Experts of a small language model: a shared expert of 128 neurons.
Below are experts of layer 9 (counted from 0) of a mixture-of-experts language model. Rows are named up (a neuron's input weights, with its number) and show model dimensions 0-127. Each number is 128 + 24 x the weight over its row's rms, rounded and kept within 0 to 255.
Before each expert's rows: "gets" lists some tokens that make up at least twice as much of what it gets as of all text. This comes from a sample of Wikipedia text that the model never trained on. Tokens count by the router's weight.

# expert 13
gets: " s", " re", " con", " S", " Re", " pro"
up9 [120 111 160 173 114 113 118 129 139  89  92 133 124 111 165 151  94 146 143 144 162 177 145 135 161 106 136 129 118 153 111 118  95  96 149 141 155 131 149 129 121 149 123 149  96  75 120 110 104 100  98 125 113 159 132 121 112 106 101 126 104 125 136 139 158 127 138 156 116 102  92 142 144 107 130 144 143  89 162 130 106 157 113 150 112 145 159 135 124 154 147 169  90 125 155 125 134 120 112  83  99  88 145 119 176 134 153 130 109 160 129 128  85 154 103  95  76 119  95 113 147  82 110 118 106  88  83 137]
up10 [177 141 117 119 131  93 101 122 150 146 167 134  88 115  97 134 193 125 150 119 132 135 151 124 124 116 154 132 176 136 105  98 102 144  80 134 129 124 148 151 119 101  84 140 141  90 136 130 154 114 117 108 114 163 138 115 124  98  86 137  78 131 107 182 159 132 136 135 118 137 114 103 140 121  86 164 130 153 140  68 140 120 137  99 134 100  99 140 145 146 143 129 138 133 139 157 153 107 156  88 100 123 146 111 155  89 136 125 115 113 118 115 130 141 158 159 180 164 104 104 109 104 135 128  94 124 165 115]
up11 [146 144 115 163  97 105 174 134 155 104  89 171  93 100 117 137 116 141 148 118 106 112  74 189 156 154 139 160 125 115  83  85 134 133 133 129 130 114 136 123 163 130 126 117 141 113 116 101 128 149  88 164 147  75 126 131 145 111 120 127  90 128 152 130 116 146 142 162 118 136  99 118  95  84 116  92 109 105 115 126 123 129 133 191 135 130 150 124 109 121 112 122 161 135 121 103 151 103 120 160 115 153 184 128  89 144 102 107 113 151  75 116 123  84 143 120 126 113 124 136 130  86 128  92 126 119 134 125]
up12 [179 124 141 106 129 105 109  99 129 118 155 116 120 108 134  91  82 160 117 123 108 179  78 148 105 162 134 127  93 150  90  95 161 115  96 126 155 120 120 156  95 134 124 155 125 121 122 108 119 137 150 103 152 149 129 145 146 119 125 144 106 153  74 190 105 127 145 147 147 128 140 124 115 149 131 118 147 121 151 114 125 119 163 113 150 166 142 127 165 141 120  97  71  93  92 151 144 148 136 122 142 136 140 157 138 104 143 148 123 126 111 148 146  79 166 135 146 114 104 155 115  99 171 176 159 137 162 130]
up13 [130 143 130 138 101  99  95 120 124 128 148 140 140 112 132 121 152  64 171 149 112 136 116 145 154  91 161 118 122 129 142 123 110 120 112 139 132  91 104 145 127  74 100 137  88 129 106 131 150 109 118 106 139 156 165 148 125  98 180  74 133 108 102 168 137  96 130  87 132 121 102 151 187 165 146 176  99 129 136 155 112 148 130 145 145 130 126 136 143 105  87 160  84 115 160 142 140 119  67 110 148 161 124 136 155 129 171 126 136  89 165 112 111  97 142 123 106 120 125 126 130 130 106 115 117 139 136 150]
up14 [155 116 109 116 124  87 150 140 109 113 161  87 136 151 111 126 125  87 100 150 134 159 179 182 170 114 164 126 112 143 103  99 133 100 147  83 139 106 132 139  80 142 135 167 107  97  83 147 149  89 149 136 108 119 122 112 150 108 124 127 102 130 106 175 150 143 143  60 121 117 131 133  52 133 129 136 131 151 116 129 124 110 116 104 114 145 100 127 115 103 162 126  95 134 122  85 107 118 155 111 103 151 140 140 130 113 113 119 118 101 106 130 166 161 135 156 146 150 131 135 171 132 132 108 138 124 117 104]
up15 [128  69 135 134 167 134 122 133 147  98 118 126 165  97 117 111  97 140  80 137 142 120 116 134 161 120 119 140 127  97 141 132 120 123 127 140 143 140 149 122 120 144  93 134 134 163 149 175  71 136 143 130  86 117 156 119 161 102 104 134 148 125 125 100 152 196 147  84 123 168 118 115 129 163 116  82 137 153 140 129 116 126  73 116 140 135 147 132 137 145 104 128  89  98 119  95 163 102 112 129 142  85 101  97 118  82 100 135  88 155 110 165 132 142 116 146 137  89 131 125 119 122 131 127  84  86 125 138]
up16 [119 159 140 121 166 106 113 107 109 123 130 153 140 158 198 138 111 121 134 148 111 141 117  95 112 108 143 149  98 136 152 118 128 176 157 139  54 165 145 100 149 146 136 122 160 138 132  85  77  97 123 129 139 124 148 144 128 147 143 103 122 120 121 190 127 121 130 132 147 136 122 129 125 102 170  65 137 135 113 148 125  98 112 131 131 111 146 116 133 188 151 108 163  99 107 115 115 123 160 121 112 125 117  97 135  98 100 128 120 110 141 147 152  87 171 151 100 102 122 111 121 104 100  91 111 116 119  98]
up17 [128 125 140 115 109 141 126 147 118 152 108 147 143  89  96 125 137 121  92 125 120 113 162 120 127 132 171  84 107 148 154 120 133 128 127 144 138 140 145  80 104 152 110 148  91  98 155 163 141 103 174 100 119 127  91  88 144  83 124 174 143 123 110 113 111 124 101 123  92 121 134 120 140  95 100 122 104 149 135  98 107 133 143 101 125 126 100 154 144 174 115 133 129  66 137 110  83 113 126 141 100  92 141 157 108 131 138 136  95 120 128  78 121 119 131 157 135 140  63  75 114  96 106 102 108 114 140 168]
up18 [123 158 117 132  87 123  81 103 112 109 104 132 128 119  96 145  96 157 136 100  95 102 120 128 104 170 128 136 151 154 133 135 142 187 149 115  88 122 132 138 136  79 110 134 125 102 129 116 159 157 161  67 120 146 119 121 159 100 115  71 149 114 122 117 144 146 146 132 113 100 138 143 182 137 169 168 123 127  86 148 139 145 141 134 143 156 122 160 101  93 127 108 145 104 134 112 125 114 116 147 144 147 111 107 104 151  84 140  94 128  90  95  91 130 160 114 115 115 100 122 111 139 156 115 146  95  80 122]
up19 [139 120 125 105  56 140  97 102 120 120 104 115 143 152 113 124  99 135 104 114 170 113 128 154 106 129 152 115  79  98 118 121 129 146 109 116 115 148 100 143 135  79 172 151 143 112  88 177 122  85 111 144 107 107 142 115 107 117 117 111 158 128 116 146 142 139 117 101 155 125 110  72 145 131 108 132  98 140 138 135 114  98 108 176 122 143 145 124 136 110  92 170  70 109 115  83 162 135 154 145 120 120 150 126 109 112  64 158 144 131 150 133 128 122 112 155 117 149 108 145  95 102 145 118 134 124  88  98]
up20 [134 101 124 130 155  88 140  83 137  97 138 154 131 155 135 119 177 137 105 151 106 145 102 137 128 132 137 127  83 128 126 122 128 139  99 124 113  87 138 139 163 158 137 152 136 106 106 138 150  72 159 132 178  96 101 100 136 142 143 144 107 120 127 115 117 138 106 123 125 126 114 136 132 100 145 153 137  98 108 141 113 106 137 108 141 142 112 142 137 107 108 160  61 106 136  71 102  74  80  99 120 110  53 110 158 100 124  95 101  97 145 115 127 142 147 119 144 141 171 149 116 111 175 120 135 134 127 125]
up21 [132 107 156  97 145 133 165 112 154 143 143 148 142 177 144 165 130 110 133 126 129  98 128 147 136 139  87 185 148 145 103 108 133 100  94 158 111 119 115 125 118 109 129 159 141 137 100 127 161  99 104 102  91 105 120 114 146 160 156 147 125 149 116 106 131 124  97  99  81 214 129 118 120 121 122 164 114 142 150 172 114 122 130 149 100 115 180 114 146  83 151 115 107 145 137 108 135 144 135 104 135 139 148 150 133 101 121  95  99 143 141 103 100 144 132 125 137  76 125 112 133 127 127 124 102 162 102  68]
up22 [123 109 129 113 132  79 145  83 113 166 126 152 134 162 123 131 140 130 134 147  98 146  78 131 131 126 110 147 121 108  83 176 160 120  94 141 162 185 115 137 145 129 144 161 147 141 111 123 160 147  86 144 149 144 121 123 157 119 105 144 118  88 148 142 128  87 119 117 143 135  86 137 110  96  94 100 144 154 129 169 134 149 105 112 100  94  76 114  96 134 129 122 129 147 113 109 109 137 111 153 148 116 113 177 143 141 113 109 146  80  89  84 171 129 139 128 143 163 162 128 107 112  93 141 115 147 155 127]
up23 [131 131 127  96 116 106 171 117 121 154 154 155 104 119  97 154 145 153 126 137 136 132 124 173  70 163  90 125 113 145 137 156 157 136 120 124 135  94 145  83 135 134 165 141 135 113 108 143 137  96 153 132 100 107 144 164 161 149 118 152 144 154 143 142 109 129  94 140 167 158 103 119 141 170 109 124 123  93 163  83 142  69 102 140 113 128 101 128  74 115 134 125  50 109 171 119 103 150 129 146 135 132  99 138 159 106 114 112 139  92 122  88 126 106 119 123 141 125 133 115  98 148 122 156 148 115 123 105]
up24 [162  84 154 129 112 117 100 167  93  93  95 148 150 161  89 102 114 144 129 101 117 174  88 100 141 150 110 151  95 162 113 142  77  98 101 114 142 112 132 134 117  94  95 132 100 204 139 125 131 173 125 113 131 110 118 141 157 146 115 106 147 141 165 121 151 132 119 119 141 127  88 156 106 104 152 153 142 157 113 150 108 160 139  96 131 136 160 149 117 105 107 140 138 138 145 137 124 149 144 139  83 152 105 116 136  79 121 115 126 128 136 130  96 161 147 104 167  86 141 102 142 138 148 122 129 114 123 153]
up25 [100  87 133 100 138 103 131 115 156 129  63 109 143 168 149 132 107 158 122 144 142 144 107 126 149 110 133 105 132 140 114  91  88 111 152 199 104 113 126 127 118 111 134 165 117  89 121 138 108  95 123 112 114 167 132 104 107 119 136 170 156 139 130 143 123 115 123 105 124 116 150  56  97 120 140 110 136 189 128 131 103 114 149 140  90  68 112 167 141 148 133 134 143  90 148 129  92 131 136 134 141 142 126 144 138 100 122 164 101 105 127 115 140 121 166 107  69 140 127 122 144 139 119  83 127 116 130 121]

# expert 14
gets: "i", "-", "k", "a", " sc", "en"
up26 [107 104 137 102 167 161  90  78 129 110 168 135 147 143  41 128 116 130 106 129 103 146 107 128 176 145 130 139 152 180 110 154 121 123 117 167 163 156 110 146 129 116 139 169 124 139 157 121 138 122 128 119 120 127 141 149 121 109 110 111 116 105 102 128 180 114  70 126 143 139 102 116 141 168 155 102 160 173 156 134 135 103 140 125 122 121 115 144 119 176 121 108 147 148  80 164 129 125 145 128 119 101 114 113 129 151 143  94 119 102 161 155 105  97 103  96 117 120  97 139 134 126 109 136 143 161 128 111]
up27 [114 130 124  72 139 170 134 162 128 130 115 124 158 121 116  94 114 136 161 129 129 120  92 138 103 104 119 129 113 157 113  87 147 142 119 154 132 130 171 150 139 132 149 115 137 182 125 171 108 153 100 143 119 153 145 173 115 115 112  92 110 174 117 136 159 124 123 176 179 160 102 139 138 140 131 146 179 124 121 106 126  93  73 124  86 146 129  98 137 133 112 126 120 149 130 148  97  94 136 102 179 122 104 119 159 127 100 128 149 152 115  67 134 150 152 119  87  98 103 108 120 121 144 146 111 144 107 125]
up28 [112  78  90 159 113 117  92  94 106 164  82  81 129 143 154 126 158 159 131 126 113 110 152 132 123 133 130 141 133 140 150 107 107 137 141 159 124  85 123 123 116 117 110 108 152 150 153 120 138 143 177 102 122 118 111 140 129 174 168 122 103 133 131 111  99 148 133 124 148 110 164 106  91 100 149 116  80  98 143  94 115 131  93 115 140 112  85 140 132 153 153 132  97 130 130 178 129 136 109 165 124 151 134 171 152 119 106 125 123  87  78  98 146 104 159 101 140 158 103 125 162 118 127 141 134 162 138  84]
up29 [127 127 101 104 150 115 158 120 115 136 111 164 148 111 125  78 156 106 164 108 140 155 115 148 179 100 195  65 156 143  60  98 146 133 112 109 145 144 101 154 147 133 106 122 111 106 110 162 138 106 105 127  95 138 155 143 151 177 130 102 117 168 133 148 109 143 137 106 165 113 148 102 163 149 134 118 100 153 122 128 164 134 147 101 102 120 116 150 137 108 134 136 112 153 129 137  88  95 123 142 122 141 139 119 160 123 167 110  90 120 139 153 109 153 144 137 111 147 102  93  86 115 123 119 149 108 113 123]
up30 [136 132 158 123 124 144 122 133 150  87 126 149 157 129 141 135 169 146 110 130 111 111  77 122 163 124  93  86 150 148 154 154 161 135 153  91 188 149 166 147 113 143 110  96 124 126  96 103 131 144 154  95  95 104 126  92 121  86 100 116 137 157  95 139 108 157 159 146  72 134  85 113 129 142 131  95 128 124 134 132  84 106 110 135 107 127 144 105 142 117 126 122 137 160  94 154 172  90 182 122 141 138 129 131 139 116 116 158 106 113 101 153 161 131  96 121 120  97  95 145 135 145 104 133 126 103 165 142]
up31 [122 142 158  89  72 157 150 155 145 138 133 168 137 112 133 113 126  95 134 117 152 131 185  99 133 129 120 125 145 128  95 140  99 114 116 110 157 134 132 147  93 147 142 156 134 111  85  86 173 121 129 124 143 120 119 140 102 134 151 154 108 121  70 104 166  89 125 139 141  91 122 128 146 112 140 111 145  62 163 110 164 105  87 154 131 119 117 150 115 101 120 106 128 144 117 126 114  80 165 163 160 107 131 121 140 107 109 134 181 129 145  99 113 120 153 108 140  95 147 155 151 111  96 144 146 160 112 127]
up32 [134 151 130  97  81 145 131 108 104  91  80 126  83 133 124 149 100 121 138 128 163 119 129 134  87 179 113 124 122 124 143 118  93 176 136 103 166 146  97 145 123 115 109 125 113 129 144 118 128 143 146 131 108 149 154 167 107  54 109 114 129 125 178 112 108 123 132 127 167 126 112 115 139 135 175 160 153 148 111 133 164 148 156 124  76 145 155 141 146  99 167 126 144 117 109  92 140 145 137  79  96 113 103 107 143 124  85 142  95 109 144 106 141 141 160 163 147 139 108 132 109 124 133 107 153 143 118 161]
up33 [ 88 161 123 141 150 168 105 184 150 131 141 134 128 158 102 183  86 128 117 114  78 125 122 119 114  97 143 111 161 148 117 104  78 156 130 140 148  89 110 102 113  92 142 114 168 111 137 139 106 127 108 111  81 167 138 141 129 130 112  83 136 125 147 151 145 115 138 124 130  89 119 122 135 109 194 137 156 159 144 138 133 128 103 105 116 120 161 146 107 127  96  90 105 155 147 168 139 121 134 145 129 156 127 104 121 179 134 127  82 131 171 131 135 115 150 109 122 103 125 111 109  96 144 130 168 134 148 131]
up34 [ 89  81 147 136 167 118 144 125 109 125 113 153  96 101 125 152 101 126 153 107  79 165 114 134 137 125  91 110 123 152 110 111 115 100 132 115 123 127 107 136 117 132  82 155 139 170 116 174  74 129 115 144 137 117 136 125 125 157 128 123 135 123 118 110 122 120 146 132 167 143 124 117 129 146 130  94  91 168 140 118 160  90 111 142 148 186 134 138 153 141  85  96 145 158 119 104 136 134 178 156 164 130 174 153 152  84 126 115 138 120 119 125 129 145 187  95 124 157 104 123 116 170 121 101 157 155  97 122]
up35 [157  89 179 125 109 118 178 113 123 116 135 160 176 171 193 154 105  91 143 125  95 118 158 139 109 135 115 134 136 115 108 108  91 115  90 159 138 114 101 127  94 127 100 142 118 134 148 148  77 127 145 133 156 171 109 125 160 117 123 151 118 113 106 102 114 132 174 138 153 143  97 109 145 122 147 110 154 125  98 127 148 121 161 122 103 109 135 126 135  80 132 111 151 129 141  86 140 133 101 160 133 136  84 118 170 127 141 156 143 121 140  99 136 146 141 114 154 137 117 153 168 151 135 153 119 118 183 101]
up36 [118 118 168 147 118  93  85 102 103 149 130 142 146 102 153 120 157 135 103 143 105 117 136 155  87 115 153 105 173 132 128  87 125 150 130  89 143 141 184 130 145 138 145 114 109 126 120 107 167 167 132 126 121 131 108 138 121 147  96  82 130 102 134 126 177 128 148 106 174 126 100 125 142  86  99 117 105 123 116 121 112 131 123  95 123 165 149 119 151 183 110  96 120 143 148 102 120  96 146 123 111 151 137  93  84 109  91 143  99 170  75  78 156 137 112 144 112 124 104  98 139 114 104 153 147 135 116 132]
up37 [126  75 136 132  92 124  76 150  90 110 148 122 148  90 138 111  92 139 117 114 128  85 183 129 143 127 127 104 117 188  74  81  92 145 104 122 124 100 133 129 147 125 148 145 108 107 144 106 126 149 116 145 136 134 144 134 108 164 146 118 112 145 135 114 113 125 123 136 137 129 101  90  83 140 142 109 148 140 126 101 137 212 132 147 144 182  85 142 164 122 107 128  91 163 109 148 162 135 157 120 126 155 111 123 138 127 138 118 121 118 142 155 115 126 130 160 150 127 118 140  86 109 170 105 140 145 127 128]
up38 [137 142 114 137 171 102  74 153 154 135  69 115  78 144  96 152 102 144 163 106 115 125 154 150 148  92  90 146 135 127 144  97 119 120 127 149 119 114 112 142 100 104 146 110 144 135 139 152 114 130  92 160 102 105 144 107 106 122 123 140 142  94 102 122 126  92 167 121 115  83 110 139 114 150 106 111 116 140  72 125 144 175 121 139 137 153 135 110  96 115 105 118 168 122 108 120 130 123 141 139 160 107 130  75 115 142 144 129 127 150 111 149 146 112 137 152  78 140  66  87 136  94 152 129  89 125 125 153]
up39 [119 108 105 134 100 136 111 136 157 123 129 125  97 127 132 148  90  97 144  76 151 126 120 123 165 103 149 124 136 123  88 142 100  90 132 134 117 144 134 115 155 136 106 152 118 145 143  81 146 147 161 140  97  97 109  86 119 100  94 114 108 178 127 142 111 120 155  98 141 105 125 143 126 152 153 138  90 122  83 133 118 112 147 188 135 174 111 120 111 129 177 127 107 142 135 102  91 131 124  96 137 112 103 115 133 136 134 102 159  73 173 161 144 153 145 113 146 115 116 155 136 110 137 137 137 160 195  90]
up40 [142  91 135 144 135  79  91 126  89 118 139 145 122 132 138  88 131  87 156 152  96 119 106 141  89 111 120 128 134  94 121 129 133 149 127 132 113 114 109 100  86 128 124  71 104 151 136 164 152  96 122  96 135 158 166 155 103 125 120 140 164  93 111 100 152 145 139 136 156 118  73 140 145 136 137 153  79 140 161 177 124 105 105  91 104 142 114 179 105  95 113  97 172 134 122 127 114 136 122 115 145 105 118 149 106 134 146 131 135 163 100 100 130  95 142 156 113 143 167 134 109 125 163 147 113 129 170 137]
up41 [155  75 136 167 110 114 134 116 185 126  94 154 102 104 148 168  73 142 115 167 157 147 105 121 143 144 120 139  89 146 116 124 125 127 203 132  98 127 116 156 111 117  97 130  95 109 132 133 162 155 120 122 117 122 128 177  99 120 171 115  91  99 110 158 120 126 132 159 127 155 127 151 144 140 120 121 124 133 162 153 138 130 125  93 106 146 115 155 114 116  99 101  79 147 133 146 136 118 132 119 113 112 163  87 110 117 118 156 112 183 138  95 149 142 105 116 108 103 131 115 132  89 127  97 123 148 111 160]
up42 [113 126  83 153 107  82 105 116 133 108 138 109 136 163 122 151 147 109 146 157 162 155 129 146 143 112 187 141  97 149 127 111 135 121 118 131 113 129 138 164  88 155 119 132 111 129 144  90 141  84 134 113 143 150 146 149 144 135 137 120 119 123  80 134 121 137 140 138 174  82 125 152 124 117 112 118 151 176 122 152 148  64 114 132 146 146 157 154 120 159 162 116 130 144 124 125  93 111 120 106 177 142 133 165 148 122 111 102 112 149 131 101 110 110 109  94 103 163 163 122  66 114  67 157 114 150 125 132]

# expert 15
gets: " n", " N", "ro", "o", " o", " le"
up9 [124 138 158 125  98 134 126 134 144 142 130 139 125 119 114 110 137 130  98 101 161 125 150  69 136 114 123 124 125 183 129 133 118 145 180 112 119 120 158 142 116 113 134 109 129 133 114 135 129 104  95 116 129 152 104 113  73 140 136 120 105 158 102 127 114  53 120 105 172  71 141 134 135 114 103  93 203 151 163 113 106 107 103 146 141 141  97 169 135  95 151 129 109 102 117 108  95 131  92 120 157 105 158 132 121 166  98 153 128 107 170 132 110  89 149 121 137 165 137 165 137 129 127 139 142 149 152 128]
up10 [118 138  98  72 127 116 133 150 142 144 118  94 199  98 127 124 110 143 106 125 143 134 129 138 119 130 119 131 129 111 116 103 122 142 146 144 127  73 127 128 134 153 119 133 100 102 143 123 115 119 150 156 133 143 147 158 133 140 149 152 100 135 143  91 166 150 134 135 155 153 125 128 157 112 156 110 126 108 129 145 112 158 129 141 143 154 106 177 128 187 107  96 129 100 156 128 131 153 152 118 104 139 122 156 169 185 169  81 129 147 150 120  82  91 161 114 126 123 100 123 110 141  47 149 169 129 109 128]
up11 [ 96 106 149 138 130 120 117 136 133 130 128 141 136 144 139 147 152 117 133 141 156  87  80 105 147 128 123 115 140 121 151  92 147 144 132 153 133 168 142  96 100 163  99 167 108 143 125 119 102 132 102  72 102 148 135 101  81 126 125 173 175 124 145 129 153 138  85 142 148 120 131 167 109 142 159 130 143 115 104 131 147 112 112 109 149 116 153 169  89 127 149 152 141 147 153 106 136  99 163 143 162  98 169 135  57 100 118 162 123 154 154 138 140 161 139 175 123 152 128 150 116 101 100  98 114 149  93 143]
up12 [137 101 105 154 144 127 173 138  84 157 119 105 148 109  92 101 110 169 139  87 149 101 129 171  61 135  91 172 109 110 131 114 102 153 112 178 127 105 135 120 168 135 132 142 118 146 128 156 148 155 146 126 107 116 144 123 111 140 100 142 123 149 121 127 130  98 129  96 144 139 117  91 107 151 148 180 141 138 150 150 149 130  86  98 136 153 110  87 134 145 121 157  98  87 145 117 191 151 141 130 155 104 135 102 124 142 127 138 146 101 125 157 141 151 172 114 128 126 149 137 131 108 113 111  92 163 148 113]
up13 [195 150 130  87 146 105 108 101 146 115 117 125 138 153 149  76 162 117  81 130 119 155 123 137 128 137 110 124 141 106 128 112 130 143 109 113 155  66 145 141 172  82 120 154 139 139 126 110 174 155 130 126 178 126 139 120 162  76  86 117 103 170 162 119 144 109  91 121 114 161 110 134 105 112 137 116 135 138  87 140 128 139 144  94 102  97 122 171  89 114 101 105 137  97  78 136 127  72 145 124 135  88 155 165 127 133 136 129 132 143 125 125 117 144 130 135 124 140 151 115 125 128 152 142 148 117 130 145]
up14 [148 132 146 103 105 136 138 182 168 142 151 152  99 110 145 139 139 147 118 141 150 115 100 145 135  91 128 113 121 137 136  99 144 110 147 126 137 129 112  95 134 135 174 135 139 151 108 165 147 114 117 125 139 127 131 137 126 115 107 136 159 107 120  93 146 147 180 152  97 118 152 133 124 160 146 140 127  96 192  97 128 142 107 132 123 155 156 150 101  82 134 206 142 115 123 105 135 154 142 151 132 131 112  86 167 113  84 113  94 111 126 103 141 126 183 128  86 134 163 154 103 142 154 107 155 135 183 141]
up15 [133 168 123 141 145 129 101 105 133 132 160 108 130 144  93  96 114 109 148  92 117 162 142 116  66 116 111  91 175 107  79 155 105 112 141 117 158 122 135 134 135 118 148 146 151 118 148 116  97 108 106 110 143 112 105 110 144 156 132 106 122 148 139 140 103 175 157 136 179  97 145  64  72 121 148 146 128 148 135 122 143 104 149 137 101 118 160 146 102 184 123 109 134 127 148 126 132 155 107 101  87 145 136 105 146 112 103 138 152 125 100 138 123 125 111 145 146 109 181 149  98 136 133  74 122 146 159 133]
up16 [166 178 163  97 150 136 128 113 124 125 110 147 125 123 165  91 108 133 118  80 140 113  91 118 104 123 109 127 118 126 146  78 110 144  95 140 138  81 141 120  93 107 115 141 149 136 128 125 109 146 109 134 111 107 119 100 130 132 147 155 124 111 107  87 138 131 148 133 153 109 101 150 110 169 120 113 142 131 120 102 110  91  97 136 151 162 160 117 104 130 124 134  52 118 126 166 136 136 161 114 120 125 167 112 159 107  94 172 165 110 130 104  97 152 174 124 125 141 101 117 126 128 140 122 160  85 131  60]
up17 [138 141 129  99 134 117 136 108 113  81 117 124 152 173 124 136 153 118 188 109 130 140  97 128  93 105 148  94 151 115 145 132 111 148 136 153 119 187 122 116 138 143 162 135 157 141 133 113 163 178 131 101 117  83 142  84 140 157  75 146 114 166  97  96 140 140 146 126  87 142 149 148 119 157 141 145  86 102 121 120 107 127 139 122 120 169 144 165 142 124 143 131 130 111 147 138 130  78 134  77 149 144 126 143 108 120 126 109 123 135 112  87 154 108 168 137 149 141  86  97 144  94 164 105 131 149 159 114]
up18 [132 104 141 103 123 120  71 114 130 118 120 111 114 112 130 108 150 115 139 149 105 100  99  98 131 128 166 136 142 129 150 143 100 146 122 100 146 127 157 123 156 139 133 119  85 149 127  96 157 109  85 115  86  74 116 127 109  90 127 103 153 113 103 123 114  81 134 131 163 149 121 127  84  84 106 151 129 164 164 137 143 108 113 111 122 137 153 144 119 120  94 134  87 124 147  95 114 115 112 135 124 103 148 115 103 117 166 141 131  94 115 151 125  99 146 103 143 131 143 195 173 134 162 102 170 187 127 161]
up19 [155 130 152 161 144  97 129 118 137 151 104 172 129  91 127 102 173 157 106  79  45 127 132 157 134 121 155 141 123  93 118  87 160 129 165  79 166 118 118 162 171 122 111  74 151 139 120 138 130 112 173 140 118 112 136 131 118 136 115  77 151 143 136 153 154 120 142 128 130 116 141 123 114  83 107 109 108 123 187 148 132 150 131 161 106 151 129 115 150 180 126  93 110 100 115 139 164 145 122 153 140 112 123 107 120 125 157 136 133 111 137 131 123 140 129 128 117 138 130 109 121 131 125 115  88  91 112 104]
up20 [169 133 139 147 149 153 122 123 107 167  94  98 129 101 152 129 202 153 124 130 106 125 113 106 110  90 114 155 134 122 102 161 109  93 124 132 129 131  85 121 112 146 169 140 154 159 141 136 158 179 113 149 132 104 116 134 155 120 150 117 129 138 117 120 127 106 125 120 162 106 165 142 149 161 124 116 114 144  89 166 138 162 142 131 111 146 115 135 125 120 159 124  78 130  65 131 111  89 161 107 112  68 137 127 119 125 122 122 134 112 161 106 116  72 159  97 147 142 131 102  90 136 167 107 123 138 127  97]
up21 [119 119  79  97 156 176  99 129 120 122 112 140 136  91 173 123 123 148 130 125 140 142 118 131 123  92 123  76 116 153 139 108 126 125 128 120 111 147 130 135 134 119 209 148 127 147 125 122 142 151 118 129 119 117  94 115 120  91  61 153 146 202 146 147  98 119  90 147 136 144 101 160 106 156 142 161 149 133 143 130 141  95 124 144 119 164 123 124 138 177 112 192 110 108  86 173 106 116 138 146 150 133 128 117 138 126 114 119 128 140 158 129 162 124 115 136 138 139 139 148 105 120 157 148 153 126 103 169]
up22 [143  96 121 149 117 116 129 122 116 150 144 114 105 108 165 129 155 114 156 156 109 173 121 133 123 135 144 114 116 133 103  95 131  84 108 137 129 175 131 134 128 151 150 129 116 135 132 152 123 134 128 145 132 173 124 150  83 123 130 121 170 133  86  77 151  95 154 130 144 130 169 140 147 135 127  78 178  83  80 127 129 126 122 129  88 114 126 116 138 153 121 132 118  89 124  70 139 143 176 146 129 138 142 138 135 116 165 126 144 137 127 113 140 135 185 120 171 139 138 148  60 132 110 133 183 160 156 141]
up23 [120 137 112 135  73 140 119 174 115 126  77 127 124 132 136 109  97 122 128 137 120 106 187 106 126 128 126 124 130 138 164  86 119 131 204 139 141 167 105 153 105 106 171 115 135 171  94 153 127  90 162 128 110 121 101 106 123 140 140 136  94 129 136 101 127 125 141 145 107  67 131 149 102 109 122 156 157  96 131 114  82 115 125 175 106 138 139 102 107 144  81 143 104 163 149 174 133 134  98 116 148 129 166  99 151 123 120 108 119 136 102 108  94 120 101 133 130 115 132 142 122 125 122 107 127 100  89 127]
up24 [134 157 136 135 130 109  86 125 138 123 141 132 146 164  90 147 174 158 162 116 108 106 106 128 130 117 148 116 124 105 108 127 115  92 125 150 138 131 112 125  93 116 109 116 200 100  96 118 122 148 162 138 103 112 147 129 126 171 138 116 106 136 144  86 149 148  93 108 156 144 130  93 118 124 143 117 119 143 131 124 103 125 173 118 107 113 167  99 134  93 142 122  97 174 109 162 115 117 159 105 136 112 130 100 143  72 149 136  91 152  68 155 145 101 130  89 138 115 106 115 186 101  86 123 115 107 129 136]
up25 [143 133 125 121 141 130 132 117 150 127 169 133  68 166 133 147 100 132 101 100 141 125 119 141 124 115 128 136  94 163 155 138 104  76 106 164  91 176  75 138 181 104 147 119  93 134 143 112 124 107 123 145 141 139 127 167 144 104 151 147 147 152 131 114  95 101 143 103 134 194 154 148 124 142 126 123 121 119 130 139 164 127 127 137 134 120 106 130 122 104 127 115 142 109 108 126 119 120 165 110 161 143 115 135 104 178 131 165 110 160 151  82 143 144  79 103 136 120 116 161  90  71 133 141 108 144 100  92]